Weights of a small mixture-of-experts language model, trained from scratch on English Wikipedia: width 384.
Below are experts of layer 5 (counted from 0) of a mixture-of-experts language model. Rows are named gate (a neuron's input weights, with its number), up (a neuron's input weights, with its number) and show model dimensions 128-255. Each number is 500 + 40 x the weight over its row's rms, rounded and kept within 0 to 999. Numbers have three digits each.
Before each expert's rows: "mostly gets" lists some tokens that are sent to it at least half of the time. This comes from a sample of Wikipedia text that the model never trained on.

# expert 14
mostly gets: " any", " same", " another", " each", " next", "ns"
gate0:418482499475500579519567437553437474521448575557436485556474433527580449547426533448507563508522499466497460469546493586478477495516444490465479526528458538522434486492522558442518518482508549530530542499481531489486514460470427451490469601455511521558490435520494542532455533522475574474484546494559540444420517554469472515403501484463510466443503489542541489496561533487575509502555
up0:459527511473475479520478482537537514540540405526551425524492492502480533474546512478501522511553415481537480533465458512433548505530509462474438528552542549499587382520565460479524501558523471463457489487497433457561452520528417485488472444522484416448535510493513556539518513429513459589505436584560495532486568569490523410549461501552601503507511496560530515481458551547493510472451
gate1:408500499534451456467534470465568483514487423436386530496490470480471493484478500550509518474487498507444534520478464512554494496468450483504549557491484587554460545509522422502517485465450590519489449513525506521509501489522549522524508440455489493469488563527477493551485516511583501461516426522548493551500548607564518451504561522512490505509538462433533449531443486448493478495513
up1:513504522553570533552486542486540512426480490437521466546454550454512486507567402552567457493479460425496527475530483561591440533469560489482475510498518477568480480505548561463533561513453480449451467460536470522526543559533494527509562492502564486533507525509573521432456518502456531429462493503472446449505509446471504472537527465471535478442488475608524564550525469541519547483439
gate2:452560546501525536523463502554514484448475559552418479523551573531510476462468411427518504539530453509507479476489512477437493428465517532527531499509536452521515486459465525432505510538471519518485501542456531541465486519476465485517516482521458448528443454477506433549495522505552510541483496547524459531561502509566504522427508483522494541527577441491480563467548505456539529555550
up2:496461504442517501476540485544532533470539484513528501510489489424545538536431492493523486469421459478490490492530448471623495505552413513465509500488492506520482482610413558549596613516526576460463507486505485500543539481471487448507492500428489478509443480536499519467549432546494529493553520441488445507442508568517568510482460522486508456574408503452430471493534469460533490462472
gate3:577492463477498473531515486450502422466557470530467485507473455500545504475509503489526588474448543513447460523527439530543533501440472482538511429434510523556511567533488525514475465462541499558539478432541495555440477523493535543494521503516527564477505507476545508550476472473487546516484492512552534475446480534508466562552453471540561441467518549433537487477483560499517459570494
up3:548513424476520525474510431489492508496440470435509479482558464500485513492470482451496438512508541457508532493556500433548501494499502460452480527539389514484488552552493518452508507464525469441524438492493441479496477551469505425487467485533516509509523508556509497520488497470510511486533510575534510474547511490478530436448500550480433461486486504580495473455523511496538499442573
gate4:465553539496561568512554486556511547451496507542496479457504412544440537489475436482476498563531492454517584456451470514481487518533484519534435491505428516522464536528536458488546528491537583469456492463523504513494444499517489467481516465484549571422512533516515425515526443466544533488487500539453471519483467523572542485551520457505547511523526467506497573535536512519456466520491
up4:490436484486491556423541503478544492602528548536480570550541495533475468525496414487456463521494508533478557506539489525545497479481544521461536538512557440509478433546505480461460472468484508494546457592535536469493544488468478481420543504506430541508591552471478479425504514589435485545501541502557503420461501416481485458478507426554487520503511501483517502506524461626504444521549
gate5:503523444557519524594502540481441451494449479471524472496537439553508404531551502553486568517474450503511547498467489521555498544552553530526483463506494448572515533475470502560448541490458500529424549407453513516451443453497439538530515441464477426475497463546439562472500520541461465504478527464483505548484496454521525427547545473475518555519560540550543557518505459501507558536525
up5:411474518460493434517439506475508518537535488519485404508534473519466522529471469536435500476484497541566461540507499482535491566538584507516616531515535471572493528496435479540511530521471499454489492483475548518517505521406530490470477395547543480482489531592530531468552492431480559483474430499461510462462515494504510518494481446476548505587555506449450458436538473547512459544456
gate6:467456589477544555464490491503538555469488483497554442507551532495529468467477536528445506536430475469483512533533496477518486494495524520485463494462459516487451458585544462571423514502547410529452492529472528502525564498542469495521473512496499545460530504524497428485560484534585546558503494493534512466478533537536475442581478507526509491494473475490504456508562502533469468444463
up6:549515547463552572527536467533439463533472452552550499497499535455414474531465500586498495483514510481560451487553517422538518455507465552525486464521453467509497477529537538492477597506467453553404464486486534563455488523599472494519543478465470518506504505444489452509547513470534462478490507456480525487522454512568489486520498483595504415497493458484537524497418484506455501475485
gate7:541446484541445549512444505545508460435516500560531515505473527485492544509528518497449516555460468479533513541486521549534446476490482520435554498591550513543454533518571514395453508538488558537473502568500477465606498512530491492452575509460450517479514540402422517524527504535502501502580474511462490494470507454547527442550523572492539490473513501462561432601518501531504570525439
up7:516519480474499470485470478512442505518553525440521492462433462433484550519500528485522453521571518448523564457447508522502491537480509495536489523456492463510502464511531418537446502464512478533485452504575504519430554505523529521512503431457532487515495576467414529459493466486504523548539424488514518512574460473396503532569516582378518509474570586428535508560503478450558466580507

# expert 4
mostly gets: " For", " Mor", "ala", " Inter", "',", " Prince"
gate0:565551540504540525562421510503462443512517459462497550495456525526531410498486474525531485508491542409525511458515544497451491451464520525479571534511472476475452523459540517479511502428498466556560467539517474498512413473544414522527458482542540484502500522521432516530466569554499391468524506524527511506495521553523544447480437480487502472537475537551478467450529519494549501526551
up0:532505571487507506489518460545459415501510465518546561516449506562480513584481542528544534569451511547435559473539534486495467464498547503450450563453511434451502502461523515464544499462548535559566489456443484475497534510538488490488489465542461418528478482530457504468432422491446455432508546423515507494459436508483485524510485539483449482472554486511513501502496494530535542507473
gate1:486497449562464495532536446439558526475536570497483557470554531479442526570392449487524497514496592513503521418524481485496590440529461519543504597477563579494530524464439478503516459543534521518515496478517489510530527489557533532548420464477461511436509500552448473533529476455452562491544553492520510415479549506484569458517452522490434541535479488552474517483495534546449513564488
up1:501525437492533462517559544529504616514502510508460497509521519521474484505561472503507486501399497521610524476507480512517462479523457498527515518506548516476475557415520524507583551422487478546570517517525553422470547517474507528514468495493478547430520566478478568515507524540508498436408499489538480518484534475510576515470475464488487596490480531460492509526434482475497515531552
gate2:481484492505406485438496506494503467506497485475504581528508466520464504476555503491564455562487483478540505485501586475550543453410487492522471520553537469541445500514465438546511436543555548489465499504431543489473504509454524553550525458498526418480482503547503452521455454495463485566421468516537506540509530482477507532473501466505541476431424435442447505517467498465455499532446
up2:495518575475463504447516496511507456504444518498540486484530501548545446508539546512473446504567517532528549431495484601490617489463501466503533578539546575570529507535445522433476428480502466534491532438578507542497537471491454484487482475534472536467497496471506501516478444584439562476469550543469533535510542499528505596484507484495524448459387459520524518490518524476471438492506
gate3:483497406504476532494506546553498529428441512488499536494485469567490524439479518451526504487493518481470542529510502539512514436522471495517473508471475514487460397535475447472490585524548529511510534464464526555486486381543501530521528521414452480491510554542522575521472458460530567514484476496511491590568492501531512504539454498494516514529477543492468458420427510552526499595496
up3:506497564582440492439495574481568498491534481549472551475506472532479553558486517477488526539547538457536478417566543533518450496506511508512531528474498525473529477526486443453497592477494497572417497481491484424509496475523458488448511498558526482596548477527529474463471449537520551496513457486495477488533534494455459431459497520513523479551433501452544435558425514478451512551462
gate4:414496546404510526518547505496507467489534547508513494392493511581484533463617443488508509501503502452491541622541509485532511554433497557514496551548472550545448488500527446469520492418490512521530502499500489488506508516519583545497507483518482446513503497469477441554514456425490533537494481533498472546464457484464564534530559545514519475522475563499526479488410469529430514476515
up4:526480524514517504440525478481452520427451554579463527549492541477487544475504497529459540531460510488477524489544399536565543535549526545569501550454522570565470455507451484423498544495522474557417504514549536533404545515477458594484469542522429438530531468486538531514547486515502503464553548528526479534526513552536498474451518491455458438442561534535474469501519479525465430532473
gate5:541540500458465491500529473495498522439520498552419534469593461499461520529523472528503552542504555442491540559509534447424478539547474513520440475476476468457494547498504489481521576477494573562473494488563485472443486540538513418499433510503497500469516470546450468499478536512492528519546475512501494521512420484541538537524521491507531508537548518534470563507492478472492492442504
up5:477505498505493541440504546511479545490494465501537514478513542567466494471519487580471452515494509490492476469425491482483480396550521446564488527493421561513554534515553560565474495515528546442513593502586481508499484538458416491521572486513548539445450568547478518520515465522546347435489548515503431570466500467448513430532477429472578487498489575514499521517486531440535471516484
gate6:505549423498499499568538525513520505465508554522526455573457489461435487541484407526470530465597470483530522552492506508459519431551557420514419551518487488504533436591421469431425476475463520524520515496448517450538566466543518448483481446491542535432472477501506482509450513455554488540508596552485522548488446480556513459444488490507460402505455558472474492518443481465469419435487
up6:400482523458528488517475518484478516485473536513519506515520515536453492509542532516511507523456479477548474487502442454478458509525479576478509570426532401585519540563477585509485455454538525482517493494548501486494467469491550482469498551480508501536555516545482526491564464460480580547471570516475490559476493575496443424473480520536532483474537474439558478482512506462445480480445
gate7:493453479528528493467433595452483518489483521503478496397501511494530532490525505413492495432492462450510498483495479532506445530532514503448473467475513498540485489515493487466468542494561518493540434455410457486540502464568515535471475454530454478477547502539529472483508527531457536516509588532470587503458495482490500490499413548525499450535460556539515454459630512540516513456468
up7:540499467453515568527538549424518511525505513476531503527505412479448482475522508532485470487460478465456429518521543403481523545524467506453528503489511428499489427565501483499524517507532495548485500478469479564466453550420538572471475547585513555545484509565565549515513446457448525491467466519481444510472529500509525549557507594478505477543437419482582499434508462568456469459470

# expert 0
mostly gets: " Thomas", " bl", "bl", " st", "Bl", " Conservative"
gate3:473496554466504464513480552473490510425438519517530488500522485511406533571547545479553457538486495504477579467484450496485499545443558497519512451529513511480472485470436489370456492480517486544480468489379455471503500517418496456534514422456532426522548451570524488548495509491505458510498577469485482532550463474482565485512512488477552561504471456469563489570487514441565486560486
up3:472554440466497474542465518517597491491501517494547460521417493558523487444515484528552518533504485508437528546520573516477491408546419538507602572404432490464459525508571489468451577502510482473528519460446444456496502507460474542518523498470478483481564575463511436579517442540433457528529571467445499497422481489532491454550488463507524449537489493576496557520473564566584473516551
gate4:517478544544449515485478485538443496511455506417563503525546491461537481465513447554511478506472449589561496484475570490473541554498503460431511484497624494477556447442458494578478491492438465502523545512429493471522436482418498369488467495570519509611476460555442538539548448473471504465482516543471542463479492556589540528536509515582479482464558439501534489501502482522540515484510
up4:463479522464525476486398542527490564470548502483497493519479535441486577539550513476521605468528468503424447469552469472443545500437479474442521488518521551497466518494536542498558519523459488493496407496492477468418544526443491510585499502512501485465507473507484544465497547459498534507434423453486518448490529445506494500489493481497508530536516516433476555498505427577482521443578
gate5:474519535459465409446545417496544494497485556486487558484559475511501498472561504472528502569497549548501529483557511521495453491531497580460555507514481429536503569474526492528494497572459474507520545531479438529545517414546479556465505502482448474484463506512523564491480539466498450566473494460483509567501493406457425411507502509482480484512506469529520570579573552485524520484548
up5:522440431449497476562546491493491494466480496511598508545425461502473516537510525496443439518496507474474490525534542546478512503553541494488466508517531553451466589455571547505467493550506488509532498445554515428509548486486465527501580554524525568568594507537486564531436526526424540557420503470559569493557521542471524520538473443423469537459536458498575517509538554459462510545536
gate6:441478490550502583504573532551514478500435509465517515512517510531419509441469550490544515427480398488404501521467429514515522532473493500506493456436480631433482458517524476427517506533510544493494478563567490458532517505449526526480535486447535449524478432491459502542497483497542477496494509563390483492511544520499488429474415505503533449553474508444466564463445553547537462479554
up6:464489455520472505540463506486481533448506490491519462492557571500524499540509633512472528510503488471542427519541500536506445518477532495477590554457467527444516441428512520438433495510487469526544480541507545497501523568526495430558545511511565468542528435510568519524517525475448519428503455530485512497497487517524453485493539453480530468627542478510424581504434484498548457514529
gate7:529531513520516540423546532511518478522496578532472513550445478562383457425540488478520462559519483488530469477457511500524498528511510529554469512532491494489539450482507485459521497462483558562503466484516520473505395544527551548565556534517493563543512530546515514476506455447498458430561479515475482514449487553503524517481423424534499514370498507520429488464485512519468507392449
up7:437541452514462509554515490537483506473524474470455433455536509548492493487558525507436466517503499573538506454542551520508496521511512499542441471490477498538497513445502482482441484491477470509560488572434528462541498460515496472487479571520417536519445506595534504491470564501538536471483521492522490552489488448444535527559523517568516431482529457465504474551525497491477487458493
gate8:549460509538536494508471485450527495497451530508443526540462534491498478529438501531535619523497523479475445493490592501516549510553596497473607482501479477502512538558615489485526413459545535557514492528433532547473488543551513541496414462508465473475466485439514527420573531473446496464425434521467587505542518488542481534472503435553464545467466490492422540492505466504537487490483
up8:532552552462485500538534536483521464529545441458491483470499511437529451559479520448568502464480506496457449529435425418458499487565491533579482548488525500473582460512470528508438502466514530547488474473514509552482428572433520436518544449421500451445483492485493548515493509588467446509504507535525540518569524454502517509485500470518450514505587454536523513490555452593460510452577
gate9:498507472486517522493465572523535589528513530540468504484530441544508462423543492587517511497502446505547473501609511510491482506491471549586540491476580578490493446474498475439504458476508489552507492469501491490519416554493499457472497472487510535445505587486466479547512459523484518442458485502483533505501578542459531563467472451528475534439512389500504507603519521480498520486498
up9:518517555491556406482494517555494404521552459492525496503490554452483521510487495447508453480535487440537476490459560534506465531525497491528453510548500484534566511533546499508487459477463517533544508490555499530448555566614496557525546531488489440507510459558546554432472471493504525456472530528561465456481404474553444465547448494481456465463451497492543541481494418495477431526534
gate10:502465495579557512522577536525436549554553489444531528385467519481557508442476471518482426494571435490549493549476507565512468510553550534566534467497477460478456483492480513502454503533476507511519578491494511477554501564419573533504548515475473451544525563465457499489452478466499538526475493493521475492548494435469510428474548435543539480494552523542529435488545509480528474525535
up10:469476495504475462506481521494494509561520487545502518576497477447457409427452555470548510533478446501457449503501484518490489457598504553421566538508466502532471474532498520430524542523546526471493504477508498476471496426540470549542522538539480498511490531476499516481519497541467533445512513463511507524509559527501460523480484510494435515504482455468518439514490381449489472538511

# expert 12
mostly gets: " −", " You", "ut", "OS", " Bra", " songs"
gate39:474504539482518552517473516467500480535494506478499421535468486512484477456467434501558493372492483529458545438483455506465518476594474527479492460515564515419482542539380535576446488515460411538513470501446512446489525461541431516456500509477421495503486459432502456480466539516485516533495479507526443442511454432546562503521538571418501445442597469521509527443489485488507519496505
up39:485515525550542472566500518483496480458546416514438538487447551539554492552493535532512493511507499464457569583488529435502499562549403503470551517499483447478509484526442476489520527440560469451498591491544531531576543456514546508515480496486546458577503489583499515492571458489551439511521501492519520507435542512487535477538540482454533517469515482499563490475470431502390573532518
gate40:479494388551444446469498484496508440462515517458470531534525454548486534460601500500476499479465494479512451496446536511476523494472476583535493595483529449564518554428491506541458440474510486516549467493477614540513493446551531564529425537420457479439447461487548492492475456501498532512489510509556539556482544513549561499535532481512477439539490513447534500510461430486568453516462
up40:506490498440469492493533592534458599516481536459480544570537516478457542496551494487439454531503513487542557607488460548476602503481513482545566389496444549539546439499463493499502423560540526564467451463550499492510525522438500529580488588561533551494493520479468478555540480429502459524453441535497524469494553491562521512491504512531428519541488450541470455579543545552448514514479
gate41:453488429519429477481454468503487461460493473512494553511501508471520491523492517496506489406498509517435554525501495491468518528508431455478504504551503467489510483475443446546585474560558538511522469470476518498557522491487482508488601551435517470554477472565556494484485497558482543474564525503449500472424452505534448478582587500562489489428497531449492568528471533547513549522431
up41:501494482491573538572489463467516497452493457570459529470489487548537507458479476563520523491524485527521488497477513578479499484508444525474526445473556427469531539507511454525487408531539493494549475543549572476541476421486499362526462437412392504523502476546457497457511547525496540440504598436482456497494540468555476532477446488526482474569549534489480408536501486561396554477514
gate42:540473536499506442528503594523469507531512478512519458506502461458479489535524558547418524484510488496511485524505463501469508521404422514466504537539450530518493540575523499509489528493474538476452488607536559505544501460538461526463511496441628512455461440455445513448487477473470465519529547517561446494496498488468452527506515521533417443467403542523413548547459535517518528459501
up42:497494494525552446517512546483522526518528562479394541510506531561534504513502524476474541498509520543502508456501476477524461525523484549474557511490528477507525510494458498529508540475508469495580503477534545476464476530558466503512501479425497469517460433487595531409504493575459495590448497524528439500549498457435480506560515480459502489487335591525512527490459512517523409483505
gate43:518484435468444514499461522454545539553507462463557509556523517524488529467498536448515510534578526506513456533569515493496392562488503487501592522469474493440470526466461574446514487491501455585526422548484525513511478435417534538435522462550458512529477503420476492524521457584583441478448519455482490487491494485502448508608486382481566485565488506458518482427481532519513459552491
up43:530554474524507537524486420507523486454541474459484537488536482548430498442455470535559509441540548532480485509488513542470502468515508457478508446524485465508451557474474450505377497454501509564516538472428438474462445571515537557519460571505586536571527507443539505531525606503529450494528443403545475524492528500493515519469457471451464511487462518464587505501502484491471504496489
gate44:495538542489557541535468539591502474496518508550495513412580470505547514455523467536505482499440566548461539485448506533485436514496495497556520513430451528504471568495555461443465476484490491490469513508520496526513528539559492514586461534518578487463546446524539502557529481462533592489512542534466532459480475563578516547499480542568462543550530479510501484494558573546481455526452
up44:542473524484508479564533470500488469509474467540503597534462478520481487482529402550570460552472521531530517540383463482514483503464466553504425496510465580482442472528492513475495513471472468463480450545573507467448446516465468501494498459505519521504484464505476465501479552524529510528491502495475440495430475519457525510603473551483491582495595529465520511536436488496560466473492
gate45:510472364486515524416463519478459499456445513527458450502518491467476525515520466446469503504563551484496516478484505504539458447506484462510489527471460461585416465511501547469381510498484448489439527514497496551555473491488543462563518526406487534515526489565511497430488556486471507571509573588451645504494495468465459468485531473532461488502542503561481575577486453489458486478455
up45:491509423562486508454528539555459560483512512522506535513518503467481536529522549459512466557566511480489596528506457576537451473466468532492450444458498555505545377450527520490501495528464431570513511489490513488499477458474577505461507568448443515463530443543563503497467462474434563482543498588519534529463486429544484512523539568478492510469528494522493589505553465443392432444468
gate46:453467513466488548521507506543518499538515499420437590535457500469521516530409486481574484502509483457501536513487469545511517423475476443435580431487442468532521495542454485476422439577520441431509494582544481477469538501447473483526500541480466502453510494516433460591542457511601431532541516452461524500575510555579473515494495544461458549469524425499507457471547465515381531495519
up46:527514547516524496523538537416439509543537470436473558519576407485514557425462509573547484459482517492518557543563426514495477489455488508485503460496464529472568608512512520586565482561465519480475546567476471451530507467490510486532471531488553445469473515471515513495582531498512528506561501534448582414524544475520521491544556575497549537566454433493432474475584520515434546536517

# expert 5
mostly gets: " awarded", " appointed", " created", " be", " formed", "===\n"
gate3:506530507481460499479423428522568475483574558455476516514440487512451439457516498423529487494508455493453537447458478522619546503489454443411505469439535513457495437472504519526469456550528553463538465510529536523590508520492528465494442419438485484475476531499473495475465468467546513507534560560488463529469422555487456507361554502499435570476534581459449560539523522569560497482495
up3:475512460459522521525509473462504565523524426539556511546488495531534479500554470455453470449461481486473522464517475587543466513562483530476434466529491557489521477449500472536489442523515492508494519564495583545490545553549480501522477503497440546555454476497510467482448500502487496499475495527510440405502507501526534566538450478532451463527457494472473447509476433492522564619482
gate4:526514495514556527537552474467426466389493457545509497511454488541494513569539520495470567573530546514486487460473582425503492526497502453563511522500506447535529426561502488482446502492515566531471510467440521425449503508536458436544498540451501461463470451535504502458547487543524486485508464549442466518547534533554528452533513508512496504487520458447514551509513482550469496539591
up4:496446509506479505420485435540559544472537460447488503443486516500509468406446508459499483500481414425541515517544560464450511506480556498490512487523505504550545520507502497490559504483494470508443554433491487510418470484489511511541417516508583461507504528499545463560546440456527474499484504475481517463483575482498510535565490445448518489535497537494532488519499540496444495497444
gate5:479485550512444490461515481487419549507550522513472460560518496519456517486491509483491508482479502510506542564473597454439475535383520538530510528475490501446539452509516480569448463544515502579430531462545490537517472499490473441507488473544497432546508514471539555498510492480442477460494494518501471463490456475429445441478484503406498504544450528489558515485547456555492500491563
up5:531489590458447518451510521516442528480493506465503516543431478508512468468461491467535547486431492523465524506476515497473501460534486450528459461474417448455416576462508599525424488461488486504467477574513517497567445463444477496470466483471494471494510448505478507490533550493546461488566507404446514565472536541485465440497505525494404507524497567486470484418595528454550460510527
gate6:509528455463490483475529496512582504424480516554434495552497508526420446503543583532579524517494523531526484519505516498486393467440507452537445467547426562533532486432553463528489536526470535426536447511514572492455483477475456444547444523479512493515535544464538504510571462505492460439524527531463467507488500520432504516491488495549529453622451458527487497467573544413492462506490
up6:489537560454440512449502518463506539506479485515511470460459559500494545451451534533466501479531500541492465472479520547562547487475498481490504484462447528526509492450466533482559451519424431479564437464490470519457474431530522461489518508429514522431461452493460648542543475520484519486479442474514507497448524407543472415447486422492512509573540553529495486472421449447506454540494
gate7:555461540485414503486482536554517380581455536500595518478468472487524455581512476551520577533475476447564497507538540492483490543482519503471476423503507490524467547458463592495472473551486542499538521447503447572453521515517455525469498475453559478483566518535539559512521504442525480462543490498460481484516510450515516551534473446433486549609468456513457495590532540485459559493511
up7:547507583520483583573491516421519439426502466502429526492557546456480526524428442504535559399517488535497448560524527424518513541530551404518437515452512504556492516498440483513550519506524484498473508468498494504511473445481516486527496530468571550503481517454481563471552432500441525505522494444507516477443480500519392521456497515519475502456492546468519469509496494472447461520404
gate8:444521558536480542477502539476492479498549489480515558517508541520523460498479511518479461488464500534488560555550523395468507430371472572505457412517522512504518504461492510474601453553511509479478467432496538529523460535527514488392469518499481492487508488505413512436450498478523447547464448503534476535487499460520458477508600487442525537522451426554521464474506504597487531430564
up8:549483524610516538540499524522556478513555451480454540516549505568485548496506547509539516499472532478541469471523521515519454516544540474519495524573514537506534542490401480537543483526551612514509522493456488445538526602548447482504556497540477568505437523479524487466525471391537477545436547485434520558518515516589477487530559451528546441508578437428475495498471531506488462418486
gate9:539541459513478491472548595547529550446536531502529468516534471517438499490534442475469443531535446505418495445421458512555525522525538501465484511499553405496487521488494476536446485498448446565494482550449453449535548431486459437485470420441473553513532452491554491466490472489445497463390529500484500557546578499523540482538521508505513483469468511523500498520434555560510501472464
up9:423563427495501496547478509447503520452474544501437533463516484458539499523618463461445460455525547487565536497631499444461483462507538518504536463488508491474488495514554460475481447484554489491418542499499507544548528456465514560595518510423515583505485540502371517506512493470511547588459488487500502528436526478494490556473493452512517564467458497458545494478416527415579491482561
gate10:490524484478468507529552482453503455498503466484563530512463385471445515532544504442500447577522434478447565518515479463442474478498486502487521487547408535495551465549440478498587544491443501566468485531516542449462549565583490505523467499439516438471455479470435503462495510464555509511471513546468609427462577556427507520500500451512462435463489498516498460546512473507477437476532
up10:539466469528504544482534484526435500527438578514556474498526497512484399512529453536405545538512526596511481489480472480546477486570469533379491543504448465499511437516478551522496469485558483455556544429450509535510460574574471462502440479536589462490515495530507536555515537511532452512470473465562496486502530507465513479532525496469496485490518497560493557557492443537503568553485

# expert 15
mostly gets: " River", " region", "let", " often", " order", " Phylum"
gate0:509535508618527531542539527573509445514530542540504438510445460479552487515525534495492562569502495570410502501488535577524463517475480482499469492475541584470572480490465472487489492487529518516490471475543476443456506471557600558541509500425533583504494508490490524509503498467493485528496523468475504552489505506408515509493526485512550503522522530558485460524493483530488571476503
up0:532537506459394536503477550470552562440446473461551430508496514552493532518506502559431493444512418543587460497465402483527522501467507498516561465535448447483504578555592426483513500552503492491542585512521494478512478476513373528448527496545460510499524472497480487476471429569575548486480491507529523520485533483491471489530525541528426485532515511460565539501470491476546475475509
gate1:535495505510434568515507523542459499469519472504521551567482491430439490475552554588522507453564533456441479528496472501467441527522547467404512536451482557456476604483522456514544462563544543511449445456561469478486533455433486525485499480497529439504461501512482455554558515513536530539483454530479517484454531444439572536520556448504510499483513489422492535583509532578494599450437
up1:503453424597520516490537456523485460515441504430529530527466406491455454426501512495535437507536458531499515472455490510441430504477519552472544518601510486451426557518549483444504512462556562415459529492506482578493535470487503542512475471437472451528502561490624481490540503455446502474494485500516480495510494412494538431540532464458514465505553504527508540438487530590522545522496
gate2:542558465482507477550516575516514547446529506514464619487535449451511538453534457515546469471603516469484485507504520450510526549524432491454555542574469489488471570497476431508455503505465489473524532469503475525505593523542540450484531495484464511482445462473456524494486486442491536490595496407429582483465448420427475531502546433518473533496519576462466517511497441534557463524560
up2:492542548544401483557510490505403496498482545444499520529434501567468497475471512547528498531509483478510492461534496584506430509483480512594480584501494441538496509458517557511564427521489523491497506512467457541523527515482530539583462531458518520516489446520496507528488476507435528519552516528512601455537501468542456488508535429551503413492459495526481569451451540463523514553490
gate3:523520498534506579407463521540563454500538498519545480451509453507595486548468515536508506531525494518485526512473512501526472440499517491518552468479480483452585456560476489424474545538420530543460486490512447505560500479512516599510484497503473533528528484569457452467512530600523454527518508516511492464495452456595493517460547485471474473486514538450520530446565564485544468430518
up3:462425481460485457440469447526470580454466535529442494447538525532470468457549537481491456598449437472493471545466541444413446510472458501493457541452508431593512469520477452526507448507433537535497507435491519529481498524519501487497471516479523505539503472425536582519505523457473520500488466405393541595481560593584540522510424409472489461536530526461467534537432513522487519524517
gate4:497504549466471537510464474505486486504567467472453546491578537472443507510509460523456509452478427478457489544482521533484450560494474422453541505520497435461497452506524495481488482554512524477480526543515449491581528531461462583544533444480534543528496547505526465494444558528570479484490485467540453525520442435476504530567501505575559520486446536490478459493530534587517559581492
up4:448533457509534576464480501508576548496452474471506493458612503463478494480538447494447548510441496446560464545498498546498499528437490558472412440495478480541501555471458503478453496515428540530508469497540518501402477516498521506502430468528553485418484478455543475454450454473534560518534510543495479453460502423469481507474463500554524530529534554528518521499458456415459499512488
gate5:506493448436451512505458483459564430540466448495468560471531509494532498466572457550541430507528538510531457516460447540487482466499452473499502518471511453504485523465546593460518543575485524490556493480565514495455485491496474583577474465510425550513506479495482508463583482425523499476479527517582509487483489464470487489473459461541488494433570482551468489427540540488572528475465
up5:505487501528551509512523551456496472530481515510511529487542480481537475489422507536545586480478537490505533542474497478520542478510511508513542384461469488509509497510454584521461500580451494576463539524505472484532551450524470527513510472450443508481448422453448482525477533559503570531483578476504412471464455483518425446474506515516458449470514525477489527441489452468496487494568
gate6:484522524487541457494457478509489485455506472549487522509541478530539563524501481511596511537437525441540565487480514511488491500483499571585416499511538569581484415503475491457559527542471478534476476452462390571474447447545510483587540448530508449516503443493510434409455551453538543535489474458507462494495516472520487462462539522472423548490465464475532590438484466477552542554456
up6:536475539500421488464542542493479530457519526449474535449503529482545592534401503520511564487558475511453508497545428486513432528543481520507576460495488474460524424555560469474455472463471451518473488492449444537520444475532449507432476526483543486469514494458542484429475515557501537490528463401447427496457465460480489530531470570502515482420528530477484473516419432527424569525469
gate7:530437556434439517500531525557470527544431521526475528394504517515517533465404423533522505485468460473540513506473536518446491511461536504461542486488459484494538448511534544515616532457574499592530492520526496449514481521470572471483500437446540529545436450499535486504500481517613491551476532508465553464462534554484486521474450532523490551453425551470493485495494541502454488577510
up7:512449488494482490541559581493481481517474481528456515458515496471415506535375536596508498525437507418445476465508440529489460463520521532446472543486506453484466568527458529458570492476469602422577447497521454557462529634552522434494525543489524582549513529442504517459407433500499449484441469479529468546524494497523488498463489438533495483481387440540527558478441489603502566462482